Experts of a small language model: 64 xIELU neurons an expert, 8 empty slots to pick.
Below are experts of layer 7 (counted from 0) of a mixture-of-experts language model. Rows are named router (the router's row for the expert), up (a neuron's input weights, with its number), down (a neuron's output weights, with its number) and show model dimensions 0-95. Each number is 128 + 32 x the weight over its row's rms, rounded and kept within 0 to 255. Numbers have three digits each.
Before each expert's rows: "mostly gets" lists some tokens that are sent to it at least half of the time. This comes from a sample of Wikipedia text that the model never trained on.

# expert 15
mostly gets: "ov", " Mar", " New", " part", " United", " oper"
router:098117149115099096067086113136090110133122153152165149057140106118153128135105125114091149103119073113165093143214187138152138082102127066161101182143135080124093146153191154148187114164135101190128083149102165155139194112164143187135118103121114098147124131087145131179143142106149121077
up0:114119171131078092135091146159117078163127125162166128196099151099106105172109129160142128143133102111097155130070134142102094119177155121108119171101070098125088113128070071154147076068175119155118184139127053083133129128114161124173090117086060160157158103148144119148125145159067170154
down0:153129077150168179115132131165111096077116085128111192121111106145157112085197133143115156178113110131096184155106154138139119122179078167105174089109130126165094159123063128109107147142152080109124090129136139075134075136149174121050209130139082115105110170134186123166103115098152157126
up1:096131132067105147130098115107114124166120176188104143092136061137162165122140163132073122123146103115153118181134161170165182116173118075140107107119182111109071091166167096083141143173150107139175158045124131118159119108165141132097136076094173117161158169143146055106145098135127147079
down1:127090104124108122096106139124075108113129159122144136087110115131138088077087117170121090106106156129104131138077117077142212168182141102130195126155115173157157087108154105110084127129153156115096096153191140095161161186134097108111122201105167149156100133185064115104175156137092163184
up2:077109131125113134149067105203137082080123149151177098132128091165145160220133200112115085097141056089105139086204171106139153119118117138148139140168118134109130139123118130139122057175150134140161089152110086096138136134128118168157075124155124083103143167144170113140138113130117118055
down2:101152067163104149140137107132084110079066124121123101088098178139140129128115111091180113142165121112123133109124102084117151092158158138084128103082153126114115136154180129163146154178133185120162046149103107107179143140105177033151101145153157119161118167183142133071125152166129115204

# expert 24
mostly gets: " n", " South", " North", " oper", "ag", " N"
router:147138174092146165106129118150132089099131121170142142093136064133100127140161112133120179088167115115140134166162149129070129170094120110145094149162075094095078080107157103114143111183098162170132099184108157081113168107105082095130088137129158120187139160125066161211171128109129187076
up0:136090193120152047160136148121134082129168133112164166093122132118048133069156123177114142216132139138150143167129131173088145130115123140088054186116105140132144113129139108082110099120107171159163126134142171123149135152137099120105094150129110088135163070140169130214135113165108097080
down0:118186132075155115169152106096149136132178146072125152110072114138151119126144156099194117103135161111156113136114156061101124131155150108190088202096144160088091129184079174086096078204124097134136154109120137091085124045125150155143146108118173172156107116119146130103124113130153102093
up1:140113162134130102114127122138122165178163110102163138158139111130113138123109193152161111109162084123078187123151166139126127148063164142145055128151067087152120085097154087112070148182123104148110120168080102105118150138151098128142080127141156053180151138119131192168127048073129172139
down1:127105153142071167132157132145095115159155080073086144135097099167104104120124162134133119111110170101152152132099139092106130151154131150096162132095069145096093089160177044077147148170142125144142171109133202158149114145152118110087152202134115111097114100154139102095173181162040149166
up2:159113138137144125152102122180120139051114128160143091118135060182186124157148102144145122125091105070121124063118139113111111145101089167123099076128090157118115113090092157131211164130170103123115068130137133110169142082122125103153116200096132099169136135132110167164124127102114240138
down2:130115087175099155167128102111119170186197167156121120084116169153103139142131150164162114146141067142130157119152092049132152082095135141148091158136106163104144127096220098131110160112064168163148107152096114068162111112119131112118082119127110040126127083098158125107170119162151094131

# expert 11
mostly gets: " was", "),", " -", " which", " —", " but"
router:092160188121190170079093121093108084132130171116179133115168150136117131128109127112055146187126123065146108122179129085123090150091089136143107135147106066130117145125119099124130082097173085165134168157111142146097154066162122155146096161131113152127173186030125157158095149122112140104
up0:102192137125122128170121175142135099124146182195103128159119105171087159105103082167081134076095117115100074108119192185096113066101062174178131114153136117154141148140119105113100106134158165111084126105119116106063104152116131139138183105102130184159130081135111095127140172198145155105
down0:118101172173130141083094120080042115101152143148159090085129098140179127127104158073206116138099153121164135067160110113115145149126120177094122153106085181113141145137127190100109190090111132162149121122104119139082082152136142106085145128145147129160091133126192149134106086100127223129
up1:102126127121165154148125133141138126103123098109149168167111116171079079136097122080142173129160105140145138046132138099135096107113151203155073150120079057116135135121105134113169123154148122126152138106107115094199129160087192141095197202157130115098204172149083172143103156113113145102
down1:153113101052117157139165090134117040103090142125130090086087129132133149081087096163176188101124161134122136141044144195166124103119129102099101148150104181116123124130112113136149134148176194111125086182152131146082127100137135151148073143165169147135063148141146152135185140082135150122
up2:135123201127120140145123169071054128105088161148182079101182095135101161137147128135115157093134124121055104100142141115095102105094147210152090135113151066086182145153179106118111137112165138068156140104123130176145084125153128100159158129160166154124156139166167115123107181071109098112
down2:083120145134045156142122175128133149176102162153146155100084165114142140122105202174167116093141198127124144176050161127140137129165129095080067126137116119085125186105108124137143146128071080124101191095155135144087085131124157168170158086092114075121089092134134115144119107166129126151

# expert 0
mostly gets: " sp", " str", "b", "berg", " century", "str"
router:093099194100121165099092130149150110142098117096132160117122105163113084100109113157068184118109067123083129152142180119159131139131139144169106150098169095115110030115110079093181152119142147205081160100078089153139154121154143094183172145137075130119151156116118161156164162164157142115
up7:139171161037121078133139154148114082170097128119127116111137116148105164134103142120103141187127173100105101160151111085158160185145105123124107128156050056126148046154144091140169103122134077070104148134111095115150140097157117133094116137098180161101154139117188094101163157108184091106
down7:109150136175152132152116176082148117157125088071121132109141115122146128117116189139162125082181161139127114178111102077154070075177155133161099114101124200085088214130151111119100128084132081160112182146143154167143075068134141119151157159120091129105169123075088132134117112182108096103
up8:085148135132136087111110136164142106144163102157101182116228110143121172060164121191113138158064097145161095105173112092192105149133132100120084147121140126123124096130117096114200133135145136116152177133117111176152095101129078108124138103057106166115051152131127096131174133167075125119
down8:128171093112128095141127141118101134113134148085140148107163078094208140127149179132086209089125133206114134098165085137139079118148125120129119097125072186125137118171175136179091119080110138163116069116159191109139120126140165116131161158166096073122121092110050147124089149143136175103
up9:163056133132109133141151112143079092102131135166115116098146079176104125111186094133126169183190113120125187121146156201137101096094095147157041082121126120136165139138125155148126101169148133109107117110101122149116083174139145079132191154154125088193121125116137194120069173103158158137
down9:124134092134140092179098176194112130140126149047080108075165095154170084116087126156136100135176127149123068112112115095175054108114135128118127123156141189121143182167137118118154130143133192062116127087141145148117173084138150174139145139077125120120129127152137188073153085071115144132

# expert 16
mostly gets: " found", " Act", " work", " own", " form", " used"
router:123060156090150114132124105116144094134185123205221127106101130106152101119093111140103170122150099093130147140186131063178126056139121123154101120167178089170127116108176137113129148077157106174120144135155109084062166118131114139123145112078143137153180156093077140100141159109139156079
up0:091116152142163158105131121117144145156144086215198177043135115048130104169150088150115131093161091157104103139130149089121114100118098104117139089121123115140124095112173130132155142086151125183088080101124126106081151167163126145098155132120200158165125135131096140134162148137037091096
down0:181100088140132176103175118135116122204139147105157114098134087073096140144060135132105134119095172112114192147109094074139087163123161069103125130135118157111133107105141132118084165090161103098194140123206126145134178222127116132131158130165154124137141103091163080079152140129108085116
up1:093090119143144134117117093114121069131113128198158167133124125126157055107141112123048148115147096170145145125106062139146128162142081149123130136113125125153122060117157121163105205151156096193120185178126142121118115127180090149142201118122125103158198091110109083116140125095177163173
down1:147178178133195130182171134187164163137148056145083120127137124148168146115140114102097096133169115150184090142106086173134148109148083124112118101101115083138109102134115131093122145127180109120156089149113119087064105151140101140065130106104144141083057120181170090209093112130113138166
up2:167124102121140097101208103118140119098100123148120137161094120159172124190165142098083186059109103080131138137132142138139147105110064196110121125166140133173086181126095132088103191102093148154111118109101232120079185171179128154136116111106121099117116168155148136123097129133152140103
down2:109079057179126176146159128157133108140092091173129167134117091157172091168150152127123126136114130097095127127146143149095145160114151118062136141082123170211112092131153091119080128164146159135146124079156176116135092153168105148116096082161099106138058158184157136169091168092109052119

# expert 6
mostly gets: "ated", "ted", " found", " became", " made", "ired"
router:084152165085163108125113161099128101129112148144195126116155157117126150170161100182074139149170095083111165065165159109167128132148140127148094152171114058165155112114129113121120105095115102155075150110070142101101194090142161130119129143130178104176189145083123101170089110143092142047
up0:127076115119118112079122120118144094133154171114138118109146176122088201123124097146119142111087187113164147121102089081147157104135084185117100112139161144131133097118127133101129059059198107196039123125127116116178224159092126163148126123149089111114146166094152132132149162161123149100
down0:143112138140115167149083069122188067097127105116136162095168187106113135154177076144118119118154175149140107096140057071111135129116141118079118097121120114125164132132161226150157115151115077173139222094160186142120109096135179110093151148097143089156124142135123105102081101131119106133
up1:126121103124091147138083132151104082111127146146129142135127110127145061173149104093098098144134071096181165115142162170095079174118099171113116148176084125103141107118100132144180118054162101195149138191169147070087129128158124138106106077111149049124199112081145123113175116157154150139
down1:181114115178090148233119175116119167166145148116128112149150125065121120146149129148086093083105114094145126080150120086147085119158116105174139152115114135129131090136152090121099114135112117111111118161147144155074105133131125241109150065086097142193161123105148122183158103146141135063
up2:070161154129128072153085134106100122138116077102075138129155128124129152119140109161134158101129105112152117118138167083170134160136105152158095212172145104180136115114150112115177037101129093131150121109037149069117179155154092172125162194140133062135115141141151089145169136163103112108
down2:141108206160127162156129115140149087154132113196083162201169117143090072106073116141168170122176127161090081158095088103191165085139123102097073136114136055122114134129164172118128152172167106139119101082099147105102155154150123149137152109149096102146102105093129064084164129122120124138

# expert 5
mostly gets: "i", " de", "o", "ara", "na", "ena"
router:058087154117158134095098141143166123126110151211146169114124116140158124173165114125120184112181099102132114173182143090120159128085131102155105156126114119142065113099094050147095131116176184126099146181081112097144106111180133093154104163074084133161158132100101097165136127137135204114
up0:065110106091190186112102105122201104174128132183164141136132171143130194129132077108151122158139089121088100122110120172113170052124136190162090096138158123122141120162178127101152122113134161096125145158134185148144123138112127117185184140066111110149119069089080132122103129088170101106
down0:168115132083092089161160110137156121126102112088070132105119192182092161125086135060101093184143095149124171150154141131107120142154123115100104120104097138127143189146187143103147175120161156064137121128166164168094065119116113145078142151154147056155094111146081155064166166133133093150
up1:141085171107111081093164128100170124130103128133136127117139193135185130129151116098121145167119082122112106194087101067058123063097109162107126159145150158074115107139047068135132089145137075145184103166114158158137112078154140131126145187134180136202118164119104152141125154159118120138
down1:113095104133132109143178111087096161126150090170116149099050078117138119128114160140152111135067136138104186134163173122156144135105201149151126207106182112161119124059125079097161125118131149132114130084152128080112147103112154168135132164158122174098131135100161082053160112122178088068
up2:116114135115225129110129160145163117121120122140124134070130087142177100150120147129147192129085182109124154120159182151110153119101139102121114100103157115176080107103127051152138157154112080117078165149127134128125103129132089124169144160000087137132155101136174150140176092125151168132
down2:129106116110120089107177069144119157115109121137090157105077120172095144096144126107104177138061108141130154141159158166093078103116126145103148193125151132166147102087110148154171114116132134107217209172173081139152076159114073116086158124148097165109152111097152123099109117123191069154

# expert 8
mostly gets: "ions", " years", "ations", " team", "ics", " season"
router:160090174098184123144071168101114100111173139138168190042135107072125104115146117127101141125162143119113159176108139086103116118113132164153094124162177114137057092113178080102152143109175160109121103183095113097079130084142140145190105161105169155160134165082124173136129156096100138094
up16:119104144120090190109070145135117142111152112193097180105095126158117154095108107151101151133102083209118129126151122144191121153156141121194138125149085137149109095104112147156171111072185124142051096120192148086190132083113118112156146172128106118102089175122163073125138103107086093118
down16:125067130137145123173158124113094092097095117113115071124158149149103118114098154094096097160127194114068137089158226086073147139167154138168097111120134164135068139138125166052112119127152152077150177137128169176135104136167154168110092164161102142079144064133142120119172168144129115130
up17:147137139121121110134072094173109108152119145116170163129119125128192117120147129180078136168147112052143125174129091129159172105147170136131190117191095151168171131139159175146091090104125124129126101181109082152079144043102118054165076167116110131143142102128154159109098104085098102086
down17:071097150149140083148155128146099140122148112169119167118112113139154126112085156130172131130115194163090144112100185067129134125121138155127150151082102150049100201098094152123111140158112189102156084174125159156139122128087177161080149122105148150096065134082082142126106171075189102092
up18:089081123141142160147150123100184062085151129140178094118142138157098125107184153105077147174124136098114124071186121132178145140132112084091157135105083129142171157095131102106133099110117126135114139129145095118113122097088162161072126124144178038173208136094175069142092104179116156124
down18:108148126131128129113175131051212089164137115098109135180113131137172136146180122139104156182172121109150093097183124122175110103134117088064112145138068090164186127135124122118141121090104114129129188133108104112106147123106139096141131128115161083178167107098171088133079066198066119154

# expert 1
mostly gets: ")", "}", "%", " January", " September", "°"
router:102107146034133124120126180099123123145086099159150130061128113161116084117101118173101148087162096190126132122151173081134069146127127146160067155114113146151068111085131144151167134164181146161093148138091095100141120073148116102182170090147129133128182176088090148164147121187130146100
up7:153138108025144141087086088163179132163177164117169108076106176136149143104087119169151128132127113110139093214123137114118083126114118138079095127117164135134130100122131114156193130163121071168048120121095111181160150159136064145129130107090107086134158098111158107170173111142113139116
down7:142156189123112118205147148099155136107170111131081114145124124068136162137092125116148071059125139133186130123092083085114163121135122184137060153103092081119116163134125150067152112165155099147131143111121171143087126047117154109115179164167086140116074173128077161110144135129102177114
up8:062118121136106128120161157174169096096139126101157141132131045142171100100131131129130146089154083139157191066120129110093125135097142136112113157116043109108131138193126132134178096122178118093097080128162186099147131079130213137124097124104180149149117171075140136115142087181148158108
down8:122130107205130144141137167141099110094161148219102091101161147066143116112161157165191117085132134109126113129137130094081147115155174062150124186148167108122090157103126169047132119160125144101168109089153110081175128120105135104124140105078084115098124097158166106118101207121149103118
up9:146163134119154161178141163076096079154195138121134144109182168152126108129134154130129140123063042084104135091113135116160153150118087181108119149175216094117102140117146049145051088151102162140084098150117128131113103143106153125138108092142123098132211130141138093118148111167126122107
down9:080060131166132139102104119134112183146102128092161172101148111185117144121133133073090152109133171142120180165101171087074098122122204175119146058094100137115129102185108079133151178091101120115118136129177181137187132122123137139091129185197140133132094113121126098108098105118105177090

# expert 13
mostly gets: " rem", " acc", " Pol", " comm", " stud", " cl"
router:083072146100174120164126138162137115137138146173136166079133107164113138068144077130096177137121090077185081096160143103200147171096082128132093137160120128148139079128110131099190115147175085150118086161114142099132175056187157165130150096113156131096159163123082108175122148145158117106
up0:130113110109084168129095088132139140168108140121133180055112135120145118083143142142106162171100156079098093146125111192145176173106054116163100154107176075109125099120142159095148193162188158120103140151103157137110143141149142121151194157158118176170211122122147113116066083120097149114
down0:096160132127085147109145095110139142188146076124093117127087148105098178101114104135101165153087177127120145144100119112152137138141088113103150091129146163164147125134087095063182174148146127144158151211213180114120104146142171166080183164105114098131076094175060076096131130102121118131
up1:032143124158214149145143133114103141103142154168129111158180137080162120086155089098124155149092112083186110109124149106118056078086179140136186128193155127147147102081139130077129135093155058143129064131112160105130147109105103145125125136121102097129155119101114169132128169129185138153
down1:141111131150122165137137088139113101164213108136144078144131124080112119126114193198085055173155126181135194146150101110147095086157181192206132180106127127125094095140134107116127121135116159116121148125100122102129073157109146099084104130134069095153149138093120106061160163102115111117
up2:111063127135112064116049162161214144111182089139136103128166108150104125118172144145132133108159070117152125124164150130151043132122073103150167128103090090140148094105165143128190104079113138143087111157152155102120126096143119111166162109087118158085179172110135127141181103179094138147
down2:157082067127148117110081098114092118112136108100134120147188139187118150076070141119113174143169222126120137119160137116107142167141108148131154175083154084090117115085075177127059177119141111175153121129174180182108190110131156101109139113116100126088152079167102121135146132151117080127

# expert 25
mostly gets: "ical", " new", " World", " film", "ial", " American"
router:092092183110172092089085153134104135084176123164196190118083130120153146119127123145117193127061070138145165151110164132100114069115147143150132150204136092134108139114192109143167111074147095161086096128064100118133159128150083127143087085147153082145132145095159147144108156116125148086
up0:091109211143144072122152112102126100130147125111099108097103147156172144138118127157120127210109135112134110128130148094117120128107130171171149165151106101109171110153185144104116169078174016123059090110115126125146106095135121123127125126169238171178105107102100118167118140139127129094
down0:144134082151145135081136108147134134080169162101117141141175147128126120166155084058141152131100088156115108128169142113115149135163098142111171144189055064144123203075097129154097112113107094157136134150178119122221126151108143120099097154109102091176092134136074129130187101135060160112
up1:170100149136122121111140101116127147186121165151184148133130059167166143178077089094118173180094095147106135154125136046089098133191141168149108093098123092176097154036104110117124105109143077147120094135114155194162160123121128160144157100140102175149111117128152158162115085137117105077
down1:187106113171077141116215133145106162140161126158098170131114082135149105138066158141132112122080153145149109168128092124144144121132171152128140111158097174128149172039159123103100100139182114052146137160055154093128104136126146131053126163208111095104105147115138105107125099141098111141
up2:121113181133106151169118162119150128131157135184109147060127129118150050124101153144116164106121074115111136139132083068132144155126141179095136128100115108131129153085222091078105171142098134115138129106141085088149123130141085204155117085106110053134087101142126167142131120222106089131
down2:135139157168173142104168119101102122104185127138115152125133067161161118156147109145107132096113122146096146175119105062155141133130181117150159153180100128091096122157106091154099175078165200130154097036156094129042148110134168144088170129148082140106104140112079095143096142171148076132

# expert 30
mostly gets: " John", " York", "ina", " London", "ville", " James"
router:110062184131143112090041180115138067086081110152125121087144158101120089171126063142105162142135080114122145144160131116140079153090130138168127165142093111189065093079155128087163135097155155144135103173139122145142131120107177115195171144135062135118119141081132130156150144153130169097
up0:199126157134102085129103123184135114110096093101136117109089190153151152153078101142097151106184083064200115167129140136092095166130146165141103141128138164204113170149171082125119103102176164117121154112130074097156140130140095094167173164121101163128111149146094107089181065130128160146
down0:122114106198142179126155135075124137102182108108148134170141115195057143138165135130174106149208147153145128124083102099115117179159146174125094136105106188098114126115106071100134136134103104106113119130151118145106017109085124130136079158152128121159075127147079143095193144146113128104
up1:094105140116135103095083148111179117101132211087099119112155158124139117134095146093133144087091023116139104128118115081172085165104148181164124125117120142140135147164132054141176117100088125139097150137116130174183157146168075168112076118114111107159082112073123111105193167092137143157
down1:094124120139129155120113125114161132118128168073091121148177158108198149157175092159109148085182118090163100103163160116169181109166121101128111134058093137121160141136101142123092216156160115107100151147168183153083104079126172105138136140092104132125104083122081152096054126084089135082
up2:149071154117207169133107194098104123102140104190139100094126096125098113090079075095077094115155111108191139112133123165128200142077120081150122123098138157187111171118144160150150143189144101123134151153154148103138113144110126091159085120187136100141098156052137130129167102174154134147
down2:125205167137153143173159080121189143083087105095112156072149108095096112142092158144142106124108124145077111155103166179164174157134162139133154126148126068085137110123164169133104074133140114176201080101064089117167094105124112151135123086148150125138118160155150123079117117102088194091

# expert 27
mostly gets: ":", " County", "\",", " ·", " •", "):"
router:094132177111130107136063191063137112062116152175150201143179150095079132145143085108103172090145104155139138115141168083145131153084116113146072127063117077137066115156136151101169126114183144148118090169133169159138130092134102136096164126125136127137152168079118140173156182104091117119
up0:080132163129108137146102147102123106113152124129179147139196109133119127162126158045142134072117084141115122097152151099093128176042128162149108182154153130149068146123123155079154124094122125172109152176166156128138094139148161183123054204132164108087130102097134097131143079109172124072
down0:126076140091154143107155115118110109152163109108119113133100176147131062205115163165113050123133145134141200137102175149076095057127187139105176086144071148086069053168141088133147137120137142164144125150139133109122125070084134116200136131125124108151130179152130123140103156154105131134
up1:131145141140158091188088101132225122111095142124122168117087056108105098139120088122125166147106134160164090107125153166144068106106133102126147100149206132188116109145064143130100117156154091184098135179131194092067160098111087143105122112103123160115131147109119160163119170097179111117
down1:080217176152106194137142131076104152142125127106146054117114148121164135082111158164152142137124164106129176128088124112096141132115135131076054081162139119158135073160181130151108128137159143144179100153115074073084128099155120108096129166100076095125116154134141155090138115174073117181
up2:034112155138132168141162138132176129134152118165096095135170169122169135099129113177114123091110113158092078157102147094137161133101180079152034161103103073118142050118101043137170056143113107121136103146115133146102172128132114127136135176099128144182137144114156120141098125108090159129
down2:145169178188076153107135129119131111105084090158132098145123119126111134145132082122110065100135135181114174172140153137228081158048181080116200144133082117137154113140126118115128109146159140089099103182170120142128133116128085132158160078179142143106120126130160107103166053125105122106

# expert 20
mostly gets: "ou", "é", " John", "á", "í", " San"
router:100094148110150129081099120096211090106083142155106167104164157128073155116121118112099142136170085161183082139169138121166094104053087138176105171125121119190071127086180148084128148100140123132128166188084156097127171125132101136173144134159166134159100147098125085129186153142153148147
up0:105137122103167150089146094072138131091107120152134155135141104174170137145107124058122198101152101124163103078144096154154171180133078068093129126124138112191150091171147081207099076127164154157132132108080137114109104140162113057146105157152170156160088134079160127132089153112100166139
down0:153108078123118101068115060161126142157132100173135110125174138156102190086140160119190155108150092119099152104182140163078162176095109101168122094116105155121135127181104188118104177176120119077160134067135126148089078170128137139154141174112094165155098077117093086092157110105115159156
up1:103160116138163092108098134197117134134134126156122121167101170166164061089191108155088181149149139138134085170118162149047170100142088186149098130166128107159107139128099121086092184084157132164085109098100198178108144099104073107137120128147123182113112081124125122155156145079117116111
down1:107197145126144169117162153143106145108137145173128144134146150120119109087133106111166166114150147191104062095158170120070154151137103111140116113144108138190155142105108081122111136052134080150087133122183132137165123217153150106126076108108141109122090050154153117200094066091112140122
up2:075140154126144114146122137121149165138149155210122138169104113104115192133011170139121156131166138138170143147183118151108076038121102133139148127106170079178142087134177099140156113116168096097133098107102153099141130108118131089169156137120136126105088123151047110152128128188132152126
down2:138138111160142101091132122111130152071161135126143075143177109098124164159087138134136144112133087113115102126147116153113154188164072107157111100140074158190138236135086157173111149172143092087136161107161155181135093103069115114123070177122167169122082115132115103064135155149090147097

# expert 22
mostly gets: " c", " b", " B", " P", " p", " t"
router:126129127046112100101142135165178139051156148105153131096165120157133155091135099073077159195106131096120127126160166110144138153113135116180101138119175059155113109075140101081111134109185087179105075192120158178151124100139141125135131114121131088105164202137093183159143110132125142104
up46:098132152124129170114075109177142089127098142160156136141103127038093099146135073157130147129169088193099217126121168136107130121069151093181114148123082114158119097146111110123105130164112113092136091126116133176144090155065118176166138110099102145105083196121139134156125170190074124113
down46:099144109131120164147136068109210166113102140115109083133126066134108159118126107129144164109136092122102101153183195164074160129084129139108078151102152159131185118130152093112121144145104077118104117151138112138117177186180139071100141135165036131187099114128111137137127164084123146201
up47:097130130062090109065126119168113136132131100077142113133186081149089114140170053147086164160120086107137184135135166134126121119147106173213138120081145114081127127088120179158197122183169108154111116167139079184145111151112133122117162122098079130089160184121105163149114125101109154131
down47:153153090153111140116100079132058149100174049075102060163137137156122119108110122168146087105184155155109176157154151108092209166144110146078112069165116119122134182148134137117157098151110118091112135161147140135159177146059121131119151130089163129168113133143091158140156071096128088156
up48:145143121131161080111095158161122128143124165104202120117146100146160146062170098059119115118118134134106132188094143109141125061146146125165121163140146138093087073150094140157110106148146173100132155135116150170127111120198109079157154074095111119094139121111115151151227192113105072071
down48:081136127120128101160152094127189133093050104109069071178065081149160110157159180154123161170104104116126118130191126119134124194161152119085172155086119143176143109157158105158090165150087106157134124109159072141156127118129147134057164105101182140110130097094131158081153124107146126161

# expert 9
mostly gets: " was", " is", "\n", " also", " were", " are"
router:145126149077129116139135157105127056131118142122134211081149152179155110157140120104076157106127116096161171108149145102135106128073093101172143192101129124099136146120149124048111103141171115159109127155083117157119140095116030119167177186103146134073130155114100119165090162170179162117
up23:201108156067164096120088127155172131133074128150124131116114146168131106119117115091097094102154104101124109116128125110120073099102046109086104188086159174108093094087128072054124075139194160182091169153140132145180131123121147174125164136119121148123159150118168104186137111146101156115
down23:107112084181076127146126127122126134109198111110105152084080121160146153123136146122168134111131129129144093132151137189113160152118159118075036157117120111152106124128094161161162132192143102085152144113155138085087043131162089093174077114065127177127131132144085168101155183187129122158
up24:178085121084186160156134124216069084150094126104124172116112131089122121144075165149115104106158071094130141094141127119102112124117106169130122195151135102112129059126149082076081144139170139095113181086162135084130161113128122069154120139099157107127095117151119192093130178166166139094
down24:130079157096111122088153152092095150111114094093089118169110132138104109141147183144108114142145143109156127144146109120184163137151115102113164149077179150166158154142104179124098119155097101079147122090154175143129115141145106245126147192146173122078157045105078156089096132143116077091
up25:160183145125170099147124106170153074112134146093116162144111143134164085115139143206040155141145113119124131173095150085100045055156084094161101117125142136125090145166186129146139119091117127110173149132116096115132142134144060053119164152145166110115093156106126152193154142124160160132
down25:135125099146175153112159114138151120091178196119149137146099140088157111107132137129127116173148072176174124055116117127138054074127128093123164179078164158117104088089036150077108111131122135183155155123144146164152125164150108129163159109071117058137178134092106146111116106146169148112

# expert 12
mostly gets: " se", " col", " Col", " gr", " ===", " man"
router:105151187105117162146101100174094141127138139139131165068122140034158160107154068139091128122175099160119120114153174100151103147111107125196101119196130112130119128099174187107102091107134110111068116188109118138141124099169111101142115107070132148129140169094073124193190116124148151082
up0:135157106089127106141022097152131139115092161195101186117188119113177183176142115152118089158122055150099113157115145103149128116155148090142124123147162062115127106112157117140175145139166077096122149163096075141124108147149115113166149081098199095092145130131066098144148101161113147132
down0:129121156142145127180092096131125136157109127071079119163089148083105177083076106109183066135131174129111098114080114101084196103197116146170152136188110122144134111129113137094129177141146117155051148135154097121096084164137093121106127129147180095149167119177125047162142129166130153137
up1:040109133108113151137086155172152147153082146184136145123163130097093120130110094117130160097143091100103077134102196147157153117141174159075138106071168141127136143172115123125168155141134043117125065172126115148152113090093118120154123179103131088075152173069131150169110153167172160155
down1:159171139143120130073088108137108160113140153137132098185135121108098151175146125137157108136099117134108152082111114083127082125173122080107172132184085108077110168125067175178161142129132159135097156089153069140138151132208095075061111071133167102153195124148142138110066139135099172125
up2:168165160117141062116086149175082144139150138101148175058100131133179108112110078145088088113090150088131091121113117057112153065158159155120100123136160121142142159074137156102108085147162151113110115149115161165124169064161143145085178121114174177115127130115107166173078117170145171175
down2:134115118148106137131182138133120103128151108083135143120139139144146108163104152138110211095086094079098079134124123142088162134110137161126173151153118122048204111125111124165102097164173088080116160056124171142154119188118158129088159197158111107138136165068072100106161099163092171111

# expert 21
mostly gets: "|", " \"", " Bar", " most", " main", " red"
router:098131192067119121089142184149142144112103161115099197115150160121138165180161112164067176184122145133159099076159130165119119099090111098121092113126123131140069120100166097124110133130096114172083090110133161061116154151169073155161065134167121107125165123081080169105157139130141172096
up23:148166156099124126131110119190174133099113126112149169116132120146124149094117102157111146072123087164171121172150170131102125112069111106100100094129109157226139127085169118112142107134081080162102190102144149139110100151082068163105086094155141136116186096118089200142127135139153213097
down23:188124108140101173112123194130120135064130130095107165135177139136124128054160108104144130098164179191075091157067155143187129087141141080090141150115145156175077139161111131100148123094108084099121068165144172067131132133120143138134091157125159097142124175159105125087109135171131062126
up24:135142124135155163106097164160198168125076176160106080154095121092166100101119160124082142087129080085102159117141064115111179130075185101120117126154076130105137141104169133089169095134138115130081124154156155190123080103120137142117187152153121182089184174090123168134083131171147136095
down24:096182122133076109158080089163155131150064108138147172150169118132097110142053161169110118116156150185129096096152107111146127105138100159142087154132192117131164097099100196172091124044107158119071130069129108154121095074135114144086149181156119120156091164144132130177132159153116148140
up25:127132131125122102079100090180142147107118157102110169120135194131179088159137133104071214157118113136091116109178206187117166138127148128078074147122160116150097122148140102110111151145153084149117089102127059102145088145137132085144102152167152165158145096169093206134099101114125179100
down25:139141052136120122137124142133079161151140100071065146140149126117116146105094113105129123175106119137138179076092155118089204193109140113087085131108133141152164138116113088197141113096180119119138101113193116155166100082153164133129126164141120152153108044198082104146104080147172121136

# expert 4
mostly gets: "1", "0", "2", " five", "9", "3"
router:061129212018143142143131156116140104113133116140126118090119119110103137127131131108023144095138067115119149120119103127151148131059130118166072137123124123133082155091152149133123135131131124172119125147067116134130208093175134107105128157147108132171145150155131132166148166159116204077
up7:108126112035186178144118171163075126103114117139167124124098140177122101081135116105089148129125121186110130191097185089210156148095168101194162062123128140149148097100161087137109154122094099138128097143112139123148110158115151144173073129133075143132097159124149099136087109137107068122
down7:159099131180118110107118113110154191132219108178118176142218111093065120124075125122141125115111085148106127113113146142115142134112136112087126211146132121144153119184185174136132078100131133131188134131114102136084087160117122168136118096165157164056088112085126146169133087132091150128
up8:085064141078187151133108149136166132127107117143087101090125129136195196116112107102094148141158171081141118144135118180093115103063173138153133113124095124138194167076180149081102161110101151111081125162108182153130165149159198110096126128090120117124104129142117177172101201137150131128
down8:074136091121182076108110116075150180147090121174110094109098184134126162135163106134116124129150097164113129119154105093119152096189104095181172115085128173154068147130072087149119101126121121100123168103117138115181101156137137114087116141199109094106140173197202137118123195158137096130
up9:095198178120198148104124075142172073150106119129134127122142172132135110145161172099129172119035151129138075091095110129162087075087135170133161148132119165097132102129087132159134151105118171147137151148103154104174117159130085097102122106137128169128176108144097121116181096066153075193
down9:128165134164084103159180166132140117150139069131127105153143179160164102126136044114153114114152097107135159171097123106112072101202176103086148106126149097140112173075086117136109129132168138118116134142158060173100096077209134155137141130089144097107074148114122091172129090193118120144